config = dict(
    n_layer=10,
    d_model=128,
    n_experts=256,
    experts_per_token=8,
    d_expert=32,
    d_shared_expert=64,
    activation='clamped_swiglu',
    moe_layers=[0, 2, 4, 6, 8],
    router_score='softmax',
    normalize_top_k=True,
    routed_scale=2.5,
    balance_loss=0.00884,
    balance_bias=False,
    router_logit_norm=2.0,
    router_bias=True,
    shared_expert_gate=True,
    init_std_router=0.0079,
    lr_router=0.00235,
    vocab_size=8192,
    norm='rmsnorm',
    norm_eps=1e-06,
    tie_embeddings=False,
    optimizer='muon_variant',
    lr=0.0117,
    beta1=0.95,
    batch_tokens=65536,
    seq_len=1024,
    train_tokens=395700000,
    steps=6038,
    dataset='wikipedia_en',
)
Below are experts of layer 2 (counted from 0) of a mixture-of-experts language model. Rows are named router (the router's row for the expert), gate (a neuron's input weights, with its number), up (a neuron's input weights, with its number), down (a neuron's output weights, with its number) and show model dimensions 0-127. Each number is 200 + 20 x the weight over its row's rms, rounded and kept within 0 to 999.
After each expert's rows: "comes before" lists some tokens at least twice as common just after its tokens as in all text. This comes from a sample of Wikipedia text that the model never trained on. Tokens count by the router's weight.

# expert 164
router,203,216,222,230,220,184,197,193,173,200,173,191,216,239,183,228,170,228,170,209,188,199,235,213,206,188,193,217,212,238,175,196,216,194,173,242,229,213,226,246,190,239,165,218,196,188,166,186,174,193,225,201,211,161,198,228,212,232,194,233,171,202,228,191,201,239,188,174,202,185,246,202,215,206,174,228,180,215,185,218,207,199,218,224,194,197,195,214,182,202,187,185,201,207,185,223,186,197,213,198,179,208,194,204,228,175,176,210,230,202,211,211,213,200,195,212,212,188,187,197,169,195,234,210,221,186,197,182
gate0,198,177,177,177,214,185,193,205,171,179,184,186,213,224,198,195,229,227,216,188,189,212,195,164,171,201,208,209,231,198,180,198,200,187,178,198,185,189,194,205,220,207,197,207,199,161,174,172,201,204,219,207,235,183,160,187,234,210,213,198,233,171,202,220,176,268,224,154,215,179,220,249,188,219,221,222,186,193,200,178,228,200,231,196,235,181,218,225,199,208,181,208,187,199,179,185,215,184,198,172,189,192,210,219,182,185,196,198,218,206,212,204,175,215,181,170,180,181,175,197,215,199,214,163,232,209,221,206
up0,208,234,204,195,197,186,176,206,206,202,204,212,200,189,192,204,206,163,173,179,205,177,219,183,192,217,165,209,209,212,201,182,181,193,165,214,220,159,211,183,209,208,178,218,212,225,205,214,194,170,189,253,176,198,184,189,194,198,226,213,183,170,199,162,214,189,187,209,213,237,217,210,188,207,227,181,233,194,183,186,203,231,195,204,176,197,208,190,204,201,160,187,228,219,224,189,148,197,166,157,192,180,204,219,220,236,208,213,214,239,201,191,237,214,202,209,163,185,209,161,211,219,178,200,181,194,190,170
down0,203,204,192,205,184,224,193,227,181,246,197,179,180,203,199,166,208,187,185,177,235,189,195,223,182,209,175,231,230,172,225,198,213,183,242,192,202,245,207,232,189,198,198,170,185,193,217,203,224,188,227,194,191,168,213,216,190,237,209,197,198,225,222,210,204,159,205,216,212,179,240,175,197,187,205,181,234,216,229,197,189,194,158,216,210,199,190,162,218,218,221,211,199,213,244,193,213,169,188,197,195,202,219,213,192,177,217,194,178,222,231,214,217,166,181,187,245,183,197,204,205,214,197,197,196,176,194,214
comes before: " the", " he", " a", " it", " they", " she"

# expert 27
router,192,194,182,221,198,207,190,185,174,218,205,211,211,185,186,199,209,167,216,191,201,216,211,201,181,193,227,188,224,245,182,177,174,213,229,165,227,180,180,220,201,198,178,229,191,180,214,205,203,219,204,133,169,212,220,188,193,202,193,202,198,190,184,200,225,196,212,175,216,207,186,158,236,191,222,196,201,197,181,216,157,209,214,213,168,225,193,173,190,231,157,170,228,165,163,224,174,188,197,193,197,189,175,231,215,175,208,183,218,197,189,190,182,196,192,188,175,189,204,184,230,208,192,171,175,190,184,179
gate0,209,198,195,203,148,191,213,189,183,231,221,198,210,183,202,218,210,174,175,169,229,204,188,185,206,235,202,165,203,184,195,172,205,219,159,219,198,182,226,175,218,198,215,216,222,236,194,220,207,179,198,170,198,207,237,184,158,169,198,213,202,166,192,210,219,179,223,201,187,196,215,242,202,202,204,229,226,198,209,157,198,212,176,193,235,175,214,174,240,204,192,195,204,198,234,197,210,216,220,196,219,197,175,225,199,155,191,216,217,214,222,190,212,198,187,175,197,160,221,188,182,200,208,213,206,226,215,211
up0,205,207,200,227,181,195,202,200,223,219,202,214,196,186,195,195,215,182,204,180,214,223,214,240,177,187,187,211,197,246,152,210,195,184,226,211,204,161,218,190,182,131,228,186,195,208,200,197,214,237,198,221,262,202,227,207,216,231,197,185,206,202,207,227,206,212,240,213,219,228,226,204,194,216,216,201,186,186,195,193,184,182,199,189,201,233,216,201,201,177,197,207,199,200,164,201,244,205,219,196,201,174,229,217,220,188,233,223,212,231,194,196,238,235,215,215,189,191,199,206,180,202,171,211,179,213,192,194
down0,221,201,246,193,202,208,193,219,210,178,192,235,219,203,204,210,238,185,199,193,178,169,163,198,195,199,233,200,208,194,199,196,201,210,202,190,212,212,195,201,185,213,184,185,217,171,179,152,195,186,198,201,218,216,194,196,212,222,245,155,223,201,188,169,211,212,177,190,186,170,176,181,209,233,200,226,186,194,200,211,205,197,196,194,229,221,156,204,189,171,216,240,199,173,186,192,194,181,209,197,221,188,210,149,190,181,231,220,213,191,153,185,200,236,230,172,175,199,168,201,207,219,205,196,188,196,170,230
comes before: " ", "\n", " —", " +", " −", " ."

# expert 18
router,180,236,229,234,188,199,215,188,188,209,192,186,212,224,175,222,189,205,202,193,170,188,215,151,188,181,194,191,185,208,197,215,212,221,181,232,245,223,223,235,215,178,199,221,174,182,192,197,164,204,180,178,188,173,193,244,212,216,213,231,181,215,225,215,206,201,184,181,195,219,200,173,232,174,171,193,194,229,172,200,201,182,179,232,240,201,193,203,197,206,180,191,189,192,166,218,216,204,197,187,186,201,198,205,224,194,162,206,218,205,212,233,196,203,196,227,183,148,193,186,169,191,237,190,208,188,190,182
gate0,193,204,219,197,190,190,207,211,183,223,216,228,224,209,159,185,203,221,182,195,206,190,164,183,171,188,216,210,185,184,222,210,202,165,203,157,168,183,228,201,200,207,192,203,170,252,239,158,177,177,148,180,191,229,169,147,186,209,208,174,199,196,206,237,176,204,196,212,201,206,205,195,176,186,183,170,194,187,218,190,213,195,210,216,219,205,199,211,183,198,199,205,190,232,211,201,220,182,201,181,192,236,212,203,213,235,220,193,177,231,220,155,193,220,214,204,199,181,191,198,188,202,202,185,226,209,174,214
up0,200,178,214,206,260,244,234,221,179,194,209,217,179,193,195,197,208,219,191,171,214,220,205,187,167,199,206,198,220,239,215,179,199,205,208,233,211,225,200,193,217,178,197,194,160,200,202,193,221,200,226,215,237,205,220,195,206,195,171,170,204,183,209,192,174,201,190,207,184,195,179,201,215,151,212,188,217,190,166,195,212,208,170,171,215,189,189,234,217,199,186,221,203,171,234,179,199,209,204,188,186,204,218,170,214,190,203,174,166,232,188,176,178,190,175,203,220,212,213,194,239,192,180,172,151,207,217,219
down0,191,195,183,213,204,195,219,175,178,215,214,171,195,195,193,201,156,187,186,221,221,191,200,209,233,194,159,195,211,221,174,155,155,206,192,196,236,208,209,197,165,212,170,187,208,209,200,238,232,165,213,220,237,165,201,237,213,211,213,205,174,219,225,206,164,205,188,173,199,168,226,185,238,183,174,212,222,221,195,239,206,186,212,203,199,207,183,201,217,203,193,193,256,223,220,195,200,174,206,181,188,219,176,199,191,209,179,210,206,198,185,192,216,213,227,196,207,193,204,162,207,221,220,206,201,211,224,197
comes before: " the", " a", " his", " other", " its", " was"

# expert 8
router,172,187,219,202,167,183,235,184,189,231,174,180,171,174,175,175,167,175,216,182,216,212,205,180,192,178,191,170,217,176,187,185,182,218,214,184,219,227,168,204,183,177,176,220,203,198,216,223,203,220,205,222,206,215,168,172,219,186,195,187,230,185,217,213,177,183,176,203,195,225,177,192,228,219,178,179,181,230,164,218,221,180,205,225,185,193,169,193,171,185,208,212,201,181,186,199,212,212,185,178,183,179,202,218,186,167,180,179,233,174,213,202,218,224,172,172,203,230,179,216,207,176,203,180,193,178,209,171
gate0,191,183,198,236,197,206,184,223,178,186,220,188,209,231,194,192,220,212,235,197,174,205,189,224,258,246,187,205,202,203,179,203,196,190,183,204,210,210,201,233,212,220,245,189,213,168,201,189,208,193,219,195,191,191,209,202,192,217,206,221,190,181,206,205,206,197,215,155,214,183,229,221,215,221,218,203,202,151,204,148,211,207,196,204,174,198,246,200,193,235,214,195,216,204,200,204,217,211,228,227,208,225,170,203,190,240,196,201,174,194,213,193,208,213,196,198,202,189,222,184,207,186,255,253,182,225,200,190
up0,229,214,174,182,223,194,197,209,199,204,209,213,224,196,189,196,212,195,162,174,190,235,203,223,156,207,206,199,206,194,212,166,209,197,167,204,141,172,192,208,186,195,185,200,190,226,185,196,192,214,157,243,236,201,202,176,194,232,188,195,193,204,210,186,216,217,191,201,192,209,181,188,192,182,166,216,234,172,206,191,175,223,207,197,189,196,186,203,180,187,215,221,229,165,206,201,208,178,199,237,208,177,191,204,169,181,222,229,222,181,243,248,221,228,197,227,198,181,198,198,233,218,193,176,212,192,221,216
down0,193,184,225,235,211,219,206,218,157,199,190,172,200,211,220,202,216,173,193,192,200,225,230,200,210,179,205,172,249,189,203,164,205,210,204,234,147,192,195,205,207,199,187,171,176,214,231,176,230,183,187,203,165,236,195,205,207,187,208,173,200,215,242,205,228,226,204,215,241,203,189,158,220,185,206,206,205,166,238,204,204,203,207,205,218,219,179,197,197,160,195,188,193,196,187,221,197,225,226,190,177,210,175,179,209,194,222,218,214,198,220,223,209,240,170,197,203,202,196,180,201,224,210,201,180,226,187,211
comes before: " the", " ", " a", " his", " this", " their"

# expert 135
router,198,199,180,180,191,213,170,177,219,171,221,198,205,202,206,197,166,197,174,233,186,230,182,216,216,217,193,188,195,208,178,195,190,207,206,164,161,219,178,177,189,176,227,196,208,227,211,182,192,227,225,208,170,211,230,196,193,209,183,177,187,207,226,182,192,174,167,211,201,182,195,182,230,178,238,179,202,227,225,210,202,213,220,176,175,194,198,163,178,177,187,213,208,181,173,221,199,230,194,203,179,169,225,212,182,170,161,244,194,191,198,247,198,218,192,187,192,196,187,190,240,195,188,200,203,223,164,187
gate0,203,216,175,187,258,172,226,186,199,231,195,217,188,219,174,226,214,212,227,208,212,205,217,197,236,234,172,220,171,209,214,180,224,201,240,222,191,175,228,208,187,203,204,210,191,159,204,219,195,210,206,195,190,194,196,226,161,180,193,205,189,229,206,208,250,233,206,195,202,191,207,218,220,162,202,197,183,187,195,225,236,195,202,196,200,199,164,214,202,236,174,199,176,211,192,176,200,217,178,197,211,231,195,194,202,183,183,212,170,181,208,189,194,189,169,209,220,192,231,234,165,217,216,181,177,189,210,178
up0,196,214,186,176,178,189,218,232,182,194,209,184,215,218,194,211,224,212,190,218,202,184,225,178,197,207,206,218,182,222,219,221,229,192,254,171,226,171,221,204,196,182,210,205,205,203,215,208,210,201,202,192,186,196,205,214,225,224,214,200,197,249,210,206,156,182,171,195,194,202,205,188,252,187,193,212,208,212,206,193,167,192,208,203,182,217,203,163,231,156,206,172,211,196,219,194,195,223,178,236,185,179,219,199,224,207,250,170,235,187,194,203,242,194,208,187,215,221,192,232,196,211,167,206,208,152,198,211
down0,197,213,232,181,203,204,193,200,215,220,166,182,207,225,179,190,208,190,198,232,189,228,211,191,209,212,183,192,167,227,195,216,239,189,238,229,201,192,205,199,175,199,182,195,253,215,232,215,195,198,205,211,184,220,209,204,158,203,202,178,207,200,190,202,219,178,194,186,198,211,177,133,240,240,193,171,213,237,205,216,177,167,195,198,239,217,200,180,203,196,206,221,209,193,198,201,189,187,211,208,220,197,209,192,215,222,204,188,218,192,223,208,199,179,244,232,242,185,192,227,215,199,199,173,157,183,202,201
comes before: ",", " |", " (", ".", " and", ";"

# expert 169
router,176,192,174,188,175,216,230,192,179,235,180,197,173,191,192,177,190,180,216,210,211,224,210,175,226,201,220,206,194,203,214,228,232,171,235,181,226,182,192,171,174,167,190,192,176,219,223,180,229,226,179,185,212,218,173,174,189,206,223,219,186,162,190,219,181,236,212,195,178,193,199,192,217,207,186,171,189,215,182,208,195,202,200,229,184,218,168,183,170,218,191,192,210,216,205,202,182,186,178,177,203,174,191,221,173,170,189,223,237,189,221,193,177,233,179,181,204,203,198,226,181,177,219,222,196,233,239,216
gate0,190,170,184,193,169,208,203,252,216,201,241,220,168,205,195,217,200,224,185,224,170,226,151,192,195,219,182,183,198,209,204,210,213,225,219,204,202,237,209,197,170,205,188,162,195,176,190,190,200,232,160,194,165,213,188,179,208,192,235,185,219,212,184,168,223,204,150,188,171,225,201,187,159,194,215,194,203,231,189,187,217,171,194,205,201,198,168,163,190,200,201,202,215,192,206,200,227,191,182,182,177,198,209,192,177,216,184,153,188,203,212,177,200,206,225,171,194,206,222,192,206,217,200,207,203,188,227,183
up0,205,212,195,171,219,211,186,204,179,196,250,213,195,191,193,211,205,177,203,177,177,222,176,195,228,195,223,230,211,239,197,191,195,206,186,182,187,161,190,172,199,216,212,183,201,210,213,225,223,224,220,223,203,200,212,208,196,200,207,193,177,258,216,226,195,196,227,220,180,180,164,208,224,172,190,138,213,226,193,175,197,198,192,208,221,203,181,223,169,186,194,195,220,204,206,224,183,182,211,222,177,224,212,204,223,180,208,221,213,197,216,172,221,197,217,180,211,201,166,171,237,203,220,175,186,193,154,182
down0,226,188,173,224,205,185,214,173,203,160,175,206,195,181,192,181,195,181,195,204,226,195,202,212,179,215,225,196,196,245,211,218,192,194,215,208,203,217,200,199,197,177,196,180,221,202,201,201,196,241,183,199,189,189,169,201,176,163,198,217,175,184,220,230,193,220,216,190,210,181,206,211,242,217,204,154,197,211,190,260,181,198,177,222,193,238,203,210,201,187,194,202,178,243,221,186,147,183,221,200,222,214,204,208,184,165,215,243,207,191,212,203,187,195,206,231,157,214,208,215,218,209,179,205,200,176,161,198
comes before: "|", "-", "\n", "The", "==", "==="

# expert 105
router,201,227,199,217,188,200,210,198,230,177,186,176,196,165,192,216,200,218,223,173,199,241,254,203,153,202,184,204,182,242,193,198,228,203,150,198,214,197,177,194,213,172,182,202,194,206,171,187,202,216,166,187,215,220,202,246,230,234,190,201,200,172,176,199,207,204,199,155,157,206,198,180,203,186,185,235,189,206,199,187,182,187,235,188,170,175,217,173,215,189,194,206,198,198,214,212,202,227,188,209,226,219,205,187,171,204,207,208,215,189,203,173,212,154,232,209,211,204,204,214,178,197,229,202,199,190,206,195
gate0,155,199,211,175,177,213,174,193,192,220,211,166,181,208,217,187,211,227,189,203,202,240,176,204,197,185,186,218,209,174,211,194,201,207,214,179,220,214,240,178,194,191,220,149,161,199,188,171,155,197,220,171,211,200,205,165,194,186,207,222,238,221,194,199,191,211,200,173,182,217,212,219,206,180,184,191,217,236,208,193,199,186,178,219,201,205,201,206,192,212,197,194,201,216,214,177,189,201,191,181,199,220,207,218,185,194,241,173,201,209,233,223,215,250,160,211,169,214,211,181,243,211,199,189,231,234,203,219
up0,221,214,191,221,221,200,191,244,192,168,203,229,209,218,194,186,206,185,186,188,244,206,194,199,193,193,165,222,190,187,173,223,215,211,198,193,204,195,219,209,198,222,212,187,165,190,196,189,227,208,237,188,188,179,185,215,235,193,201,197,189,260,208,209,168,172,225,206,192,227,177,214,178,199,203,217,216,221,178,191,192,194,239,211,240,185,186,217,242,169,211,228,193,208,271,203,219,216,153,217,214,203,194,171,188,208,163,209,192,202,186,186,194,204,205,201,184,230,187,199,215,202,188,195,208,201,202,221
down0,195,218,187,208,207,184,217,204,198,228,226,203,218,200,194,177,221,216,214,189,173,219,203,185,195,227,172,162,179,192,215,187,209,163,197,214,228,210,200,183,207,204,173,193,176,197,159,199,195,240,179,181,207,203,248,212,238,232,161,182,182,222,202,197,192,182,237,170,200,214,199,193,175,209,182,177,202,194,208,234,196,159,203,213,228,193,183,192,209,206,171,219,175,185,203,179,225,160,195,218,216,211,175,183,180,180,213,167,223,172,172,196,179,165,181,211,199,209,172,241,188,186,216,224,194,204,202,215
comes before: " the", " to", " a", " by", " in", " as"

# expert 137
router,175,191,219,187,167,190,238,180,198,227,176,178,170,173,174,178,174,180,231,172,218,219,200,194,190,174,183,172,215,176,196,187,175,222,214,181,223,222,173,192,183,188,178,221,208,199,220,215,215,218,199,226,206,210,164,171,228,189,186,189,214,187,207,209,175,181,178,197,188,225,181,198,221,221,172,169,179,231,171,222,219,171,210,229,192,190,174,196,180,184,200,212,211,188,198,207,206,225,184,176,198,185,216,216,182,173,179,178,239,175,218,206,209,222,182,173,202,230,185,226,223,175,188,186,192,181,213,169
gate0,243,184,184,219,193,172,196,199,207,159,176,189,237,205,194,199,212,222,207,195,192,207,150,216,161,203,203,254,205,208,198,177,202,168,169,231,159,217,207,219,209,192,205,148,200,233,209,206,158,189,194,155,219,183,229,231,197,184,211,206,186,175,196,206,231,187,188,220,208,207,227,169,191,198,211,178,229,171,186,229,163,217,180,210,222,190,214,181,193,201,223,219,206,205,170,207,210,184,211,174,186,189,205,175,207,214,226,184,208,208,199,193,198,203,213,220,194,206,202,172,208,207,222,201,202,180,193,212
up0,187,178,192,216,203,233,191,215,174,181,195,225,185,216,210,208,197,195,217,172,231,195,212,193,191,215,181,225,198,183,217,165,199,190,197,185,211,203,229,196,193,237,201,232,197,221,172,211,200,188,205,165,215,210,184,195,179,200,220,191,191,218,222,202,214,182,188,193,175,180,224,184,187,204,228,222,191,164,242,231,176,258,202,233,191,191,207,236,184,212,190,230,194,197,233,152,206,207,197,207,201,185,253,161,226,220,197,178,204,214,199,251,205,202,198,183,233,205,214,194,201,215,229,182,196,212,207,178
down0,215,214,177,180,221,182,189,200,177,209,197,207,172,203,199,186,212,199,227,181,156,185,187,180,225,181,174,186,216,216,215,174,200,230,195,194,201,173,159,185,211,215,171,179,195,201,207,206,223,237,175,237,175,219,214,216,189,198,212,170,197,170,224,217,232,208,182,176,199,186,199,183,224,212,205,182,175,224,223,151,194,175,236,159,217,240,194,186,196,217,225,220,193,156,208,219,172,195,207,221,170,210,205,209,201,210,189,204,224,180,172,199,222,197,217,193,196,193,206,205,206,180,221,168,160,203,222,204
comes before: " by", " in", " as", " to", " on", " that"

# expert 202
router,179,188,219,195,175,193,237,179,202,231,175,178,165,174,175,180,173,175,225,180,214,219,210,185,181,181,192,188,225,187,188,181,180,213,222,180,234,225,171,208,187,191,197,212,205,195,221,222,222,216,202,225,196,219,176,180,225,199,189,191,216,195,215,204,177,177,175,202,180,233,171,190,228,206,176,173,176,235,175,219,219,175,192,223,178,191,168,200,173,176,204,209,204,175,189,193,198,227,179,182,194,184,216,227,181,174,168,172,239,175,200,216,202,220,183,184,197,226,174,210,208,179,196,189,193,181,208,161
gate0,212,191,183,178,155,201,168,235,241,192,205,235,225,204,228,213,226,205,179,172,203,171,200,223,222,208,167,186,189,210,187,206,195,185,204,210,210,169,210,216,178,171,209,203,226,225,175,206,232,188,230,155,195,175,249,215,185,208,193,187,161,151,206,207,196,198,199,163,208,208,194,225,203,204,207,201,204,194,223,170,178,202,196,212,231,190,219,184,203,221,213,197,169,197,201,174,181,190,235,230,214,220,225,176,192,193,212,212,189,214,190,207,226,229,208,195,168,195,190,207,225,212,164,203,207,204,205,208
up0,194,213,207,175,231,223,183,194,184,182,215,216,243,258,200,202,204,159,194,214,191,185,195,160,205,218,178,221,205,237,209,194,221,196,198,207,201,190,203,196,224,219,215,194,227,178,201,231,198,233,213,228,225,224,190,229,202,196,191,195,211,201,193,204,256,227,180,220,232,202,216,204,219,168,185,215,221,220,177,205,189,190,200,203,158,192,205,222,216,215,182,183,227,187,206,193,211,204,212,208,210,209,173,234,191,200,165,237,162,228,229,195,193,239,225,221,187,205,215,184,224,214,199,199,173,219,195,205
down0,179,201,203,189,213,211,172,184,199,213,193,173,217,212,196,211,174,166,214,234,184,202,208,184,176,220,195,204,193,240,186,179,190,172,190,195,217,199,225,192,223,213,217,208,202,210,187,193,230,246,209,167,176,210,203,214,194,156,173,195,229,214,218,178,211,226,180,200,152,182,182,210,198,195,213,209,185,171,159,205,208,225,203,210,186,190,188,188,217,196,158,202,236,160,145,193,214,204,197,221,181,165,202,201,182,186,226,227,183,213,187,219,189,212,187,238,193,166,211,206,218,216,194,198,178,221,211,174
comes before: " ", " the", " a", " an", " He", "',"

# expert 231
router,168,191,195,194,166,222,219,154,179,230,154,192,173,185,191,169,187,178,240,181,195,221,211,163,214,199,228,198,215,209,203,223,209,184,229,176,221,201,211,183,208,184,197,186,180,199,222,208,214,230,196,205,216,214,175,162,175,179,215,208,206,202,180,213,193,217,207,212,195,194,197,183,231,192,197,176,154,169,179,185,194,188,188,234,183,203,176,193,177,211,190,198,219,213,196,213,165,219,195,174,194,194,224,205,156,174,207,207,234,191,219,212,180,226,192,185,194,171,192,221,188,177,223,204,187,232,236,216
gate0,212,215,184,222,205,202,222,261,198,212,220,219,239,217,218,192,199,142,197,171,188,201,222,220,207,168,185,189,220,214,179,207,204,190,182,157,190,205,180,180,193,193,235,206,190,183,192,205,198,174,171,208,228,198,213,212,203,203,195,208,223,212,174,188,196,212,177,227,217,198,185,225,190,164,185,200,166,186,231,182,224,183,204,190,171,221,244,218,196,194,188,188,218,178,200,191,233,200,204,180,169,250,201,191,180,197,204,224,173,184,203,214,188,197,198,211,178,213,227,171,199,231,171,221,209,206,225,211
up0,190,229,171,189,167,197,186,195,212,189,207,172,233,208,193,202,195,192,189,227,226,200,177,165,187,206,219,185,205,176,204,210,189,215,176,229,208,192,219,175,172,169,202,183,213,221,206,192,173,226,210,190,182,197,218,203,185,175,200,188,203,191,209,192,213,194,174,174,196,189,215,163,246,241,209,203,203,173,167,177,200,215,191,207,213,230,157,209,236,236,189,176,233,241,192,193,182,172,188,172,215,201,209,212,204,207,230,188,237,204,182,250,199,167,178,217,203,183,198,184,201,198,195,217,196,241,213,218
down0,229,182,220,207,191,212,209,178,191,210,212,160,198,200,178,193,201,236,195,174,192,218,198,152,184,198,202,203,172,181,205,204,194,182,214,168,180,182,238,188,209,210,188,179,204,192,224,213,214,197,210,206,189,197,215,200,218,204,234,202,231,200,203,197,171,218,200,217,176,194,204,212,194,240,252,216,187,184,197,243,206,157,195,207,169,204,179,179,208,228,200,190,243,213,201,199,198,211,212,225,205,177,210,212,185,209,229,169,235,209,255,232,219,198,179,191,165,190,181,184,224,162,197,196,207,206,193,241
comes before: "-", "|", "\n", "|---|---|---|---", "The", "   "

# expert 195
router,177,203,216,165,162,183,212,177,183,211,239,214,197,230,193,197,191,203,216,205,200,159,199,221,206,179,190,169,193,213,195,188,182,225,172,201,209,159,200,234,227,202,207,199,225,183,174,227,197,210,231,199,191,169,191,198,218,220,212,248,210,211,199,204,190,239,201,198,171,212,202,189,196,168,170,168,187,206,185,208,228,201,160,195,236,213,202,191,184,188,209,200,220,181,150,235,180,229,184,217,188,213,176,198,197,193,187,191,203,180,216,199,199,144,180,214,208,194,172,218,211,198,205,183,223,203,183,168
gate0,192,175,213,195,187,221,196,175,192,213,227,190,236,169,197,210,220,207,201,184,212,172,218,214,205,149,205,190,229,195,201,209,196,183,208,230,192,188,237,172,206,212,178,169,199,221,261,199,194,180,172,208,187,217,190,189,206,198,209,185,228,230,178,205,200,200,177,236,211,209,206,185,206,171,198,178,189,151,240,179,224,211,217,211,191,195,227,213,214,182,212,205,206,226,195,233,213,201,248,217,226,181,191,209,211,213,263,198,202,197,197,215,226,178,202,190,232,207,202,170,209,201,193,198,178,184,196,185
up0,195,229,190,213,166,229,216,203,198,222,222,191,204,201,229,176,184,196,198,191,198,186,196,228,217,230,197,197,194,210,212,177,219,202,208,185,197,212,183,199,195,227,190,226,202,208,204,192,181,230,236,212,193,191,185,200,200,166,164,199,213,191,188,253,174,197,208,237,188,186,211,219,167,195,169,207,184,259,188,269,180,202,181,206,206,181,170,245,243,192,193,194,198,193,160,184,181,209,185,199,212,187,188,217,204,218,209,188,199,185,204,240,209,209,195,207,208,212,201,162,193,211,199,181,210,185,227,237
down0,220,189,190,181,187,226,200,167,201,216,188,183,213,184,160,171,207,211,199,197,181,192,173,187,180,190,185,200,157,189,194,207,212,238,180,216,211,204,185,229,209,232,195,170,175,163,213,179,180,203,183,187,233,208,165,220,235,238,178,228,199,199,207,217,198,229,206,157,181,164,193,199,175,202,211,179,205,221,182,162,175,200,189,195,222,185,207,211,218,183,212,177,198,167,190,193,198,201,214,198,207,219,229,206,200,212,172,192,229,205,170,185,204,181,192,206,182,190,183,217,256,184,236,206,223,232,207,186
comes before: " the", " a", " be", "S", " his", " S"

# expert 183
router,193,198,164,190,193,235,209,206,222,208,179,233,183,196,198,189,177,179,197,173,188,198,233,179,227,193,233,188,209,164,183,201,219,169,191,202,221,169,172,170,197,197,183,183,201,230,205,226,215,200,201,205,204,212,168,210,217,182,218,175,199,201,190,202,215,229,240,208,159,195,199,215,223,196,215,224,210,153,225,170,165,209,211,228,170,221,214,177,178,239,179,214,195,216,187,192,208,189,189,176,196,219,206,197,200,168,168,223,223,189,213,185,197,216,189,183,183,209,178,176,180,190,193,233,174,213,235,230
gate0,190,198,192,147,169,197,207,206,186,215,197,175,199,186,185,248,205,186,207,189,192,198,208,192,190,207,214,207,193,164,189,162,189,211,226,224,206,219,181,183,184,228,210,216,245,186,196,210,194,192,212,230,191,210,233,197,205,192,204,175,176,205,215,205,184,182,223,223,189,198,187,191,208,234,214,232,206,182,205,166,196,204,195,183,206,206,181,172,195,231,213,222,195,170,208,216,235,223,221,190,171,234,172,224,209,196,157,191,208,175,201,224,226,177,221,213,222,152,177,206,197,193,232,202,149,205,223,177
up0,207,157,167,185,210,206,225,188,188,164,190,201,225,190,205,210,207,168,208,213,212,166,239,179,206,201,195,179,180,204,185,197,191,203,187,189,191,177,197,134,205,212,195,212,189,162,220,197,199,199,223,194,205,223,181,199,220,185,203,178,234,212,191,245,235,189,205,194,211,184,208,183,235,183,176,217,195,222,164,184,215,191,215,172,193,199,264,206,218,180,211,190,212,184,200,184,233,201,209,198,196,226,171,188,205,218,204,182,201,169,202,194,194,207,205,219,169,177,169,184,211,204,227,185,185,177,172,236
down0,203,163,188,208,190,211,230,151,194,169,175,185,208,185,214,187,193,258,169,188,199,212,201,189,205,200,217,191,208,200,196,210,221,216,187,208,211,215,206,192,207,180,163,197,230,206,201,228,196,216,202,201,227,192,172,187,176,178,203,223,185,211,188,219,189,200,185,226,229,196,217,204,196,215,203,206,173,176,127,193,156,179,227,223,198,193,203,216,217,230,213,222,225,197,205,190,180,203,172,208,199,194,193,216,175,187,154,187,243,208,220,189,214,217,172,218,192,211,199,223,194,251,209,183,196,219,201,223
comes before: "\n", "|", "-", "The", "===", "In"

# expert 49
router,188,176,202,176,213,218,217,174,206,175,184,219,221,174,223,233,165,187,203,241,166,203,184,199,214,254,178,205,201,197,168,227,180,200,194,158,179,207,190,176,188,205,179,232,191,230,187,182,208,218,203,214,201,194,227,177,208,229,212,175,193,196,237,215,183,214,168,167,208,191,212,183,223,200,195,188,209,222,197,195,229,212,206,198,176,187,209,176,189,185,214,218,228,206,157,220,217,217,181,230,179,185,196,198,210,183,187,214,204,253,185,224,199,214,190,184,171,208,179,173,206,203,176,201,206,200,158,193
gate0,239,170,207,207,162,180,215,200,182,210,214,247,175,190,196,187,161,221,201,184,217,218,191,201,203,223,180,197,169,203,200,191,226,156,214,223,213,215,191,214,206,169,201,209,246,191,208,231,168,221,213,205,216,212,171,219,207,230,166,173,225,196,172,187,189,182,193,207,234,185,186,196,244,205,195,173,171,178,219,223,217,186,206,192,213,216,190,198,222,174,186,230,216,161,185,193,201,233,208,197,227,193,219,193,233,192,212,223,222,183,203,230,210,180,163,202,187,205,203,222,219,191,191,202,181,200,212,196
up0,186,222,195,207,180,214,226,194,212,179,185,186,207,220,215,210,200,193,181,211,195,186,173,238,221,208,206,212,178,199,212,195,196,226,230,194,188,175,193,222,185,154,166,202,198,221,211,181,181,188,184,176,175,197,215,178,150,190,191,198,204,212,199,202,218,196,221,178,164,179,197,187,168,218,254,200,213,220,225,231,158,208,189,191,169,218,175,206,202,141,197,223,206,188,173,185,186,174,186,200,203,181,214,183,160,177,218,206,209,178,216,197,206,220,206,174,180,216,153,171,213,208,197,175,208,217,198,213
down0,239,191,227,189,198,202,223,235,210,199,200,190,185,211,170,202,234,183,168,209,214,222,176,206,193,217,222,187,212,190,170,193,170,247,221,193,217,182,218,218,186,233,177,202,200,218,227,196,160,187,240,191,190,198,222,201,209,155,181,187,171,189,202,220,201,190,159,185,189,217,191,209,186,207,224,192,228,198,226,203,222,197,215,250,185,181,203,222,156,173,185,198,170,186,195,194,208,205,193,204,178,217,184,202,149,230,159,189,214,184,202,197,178,213,214,188,217,188,204,202,190,230,204,183,206,217,222,195
comes before: ",", "'", " (", " was", " and", " is"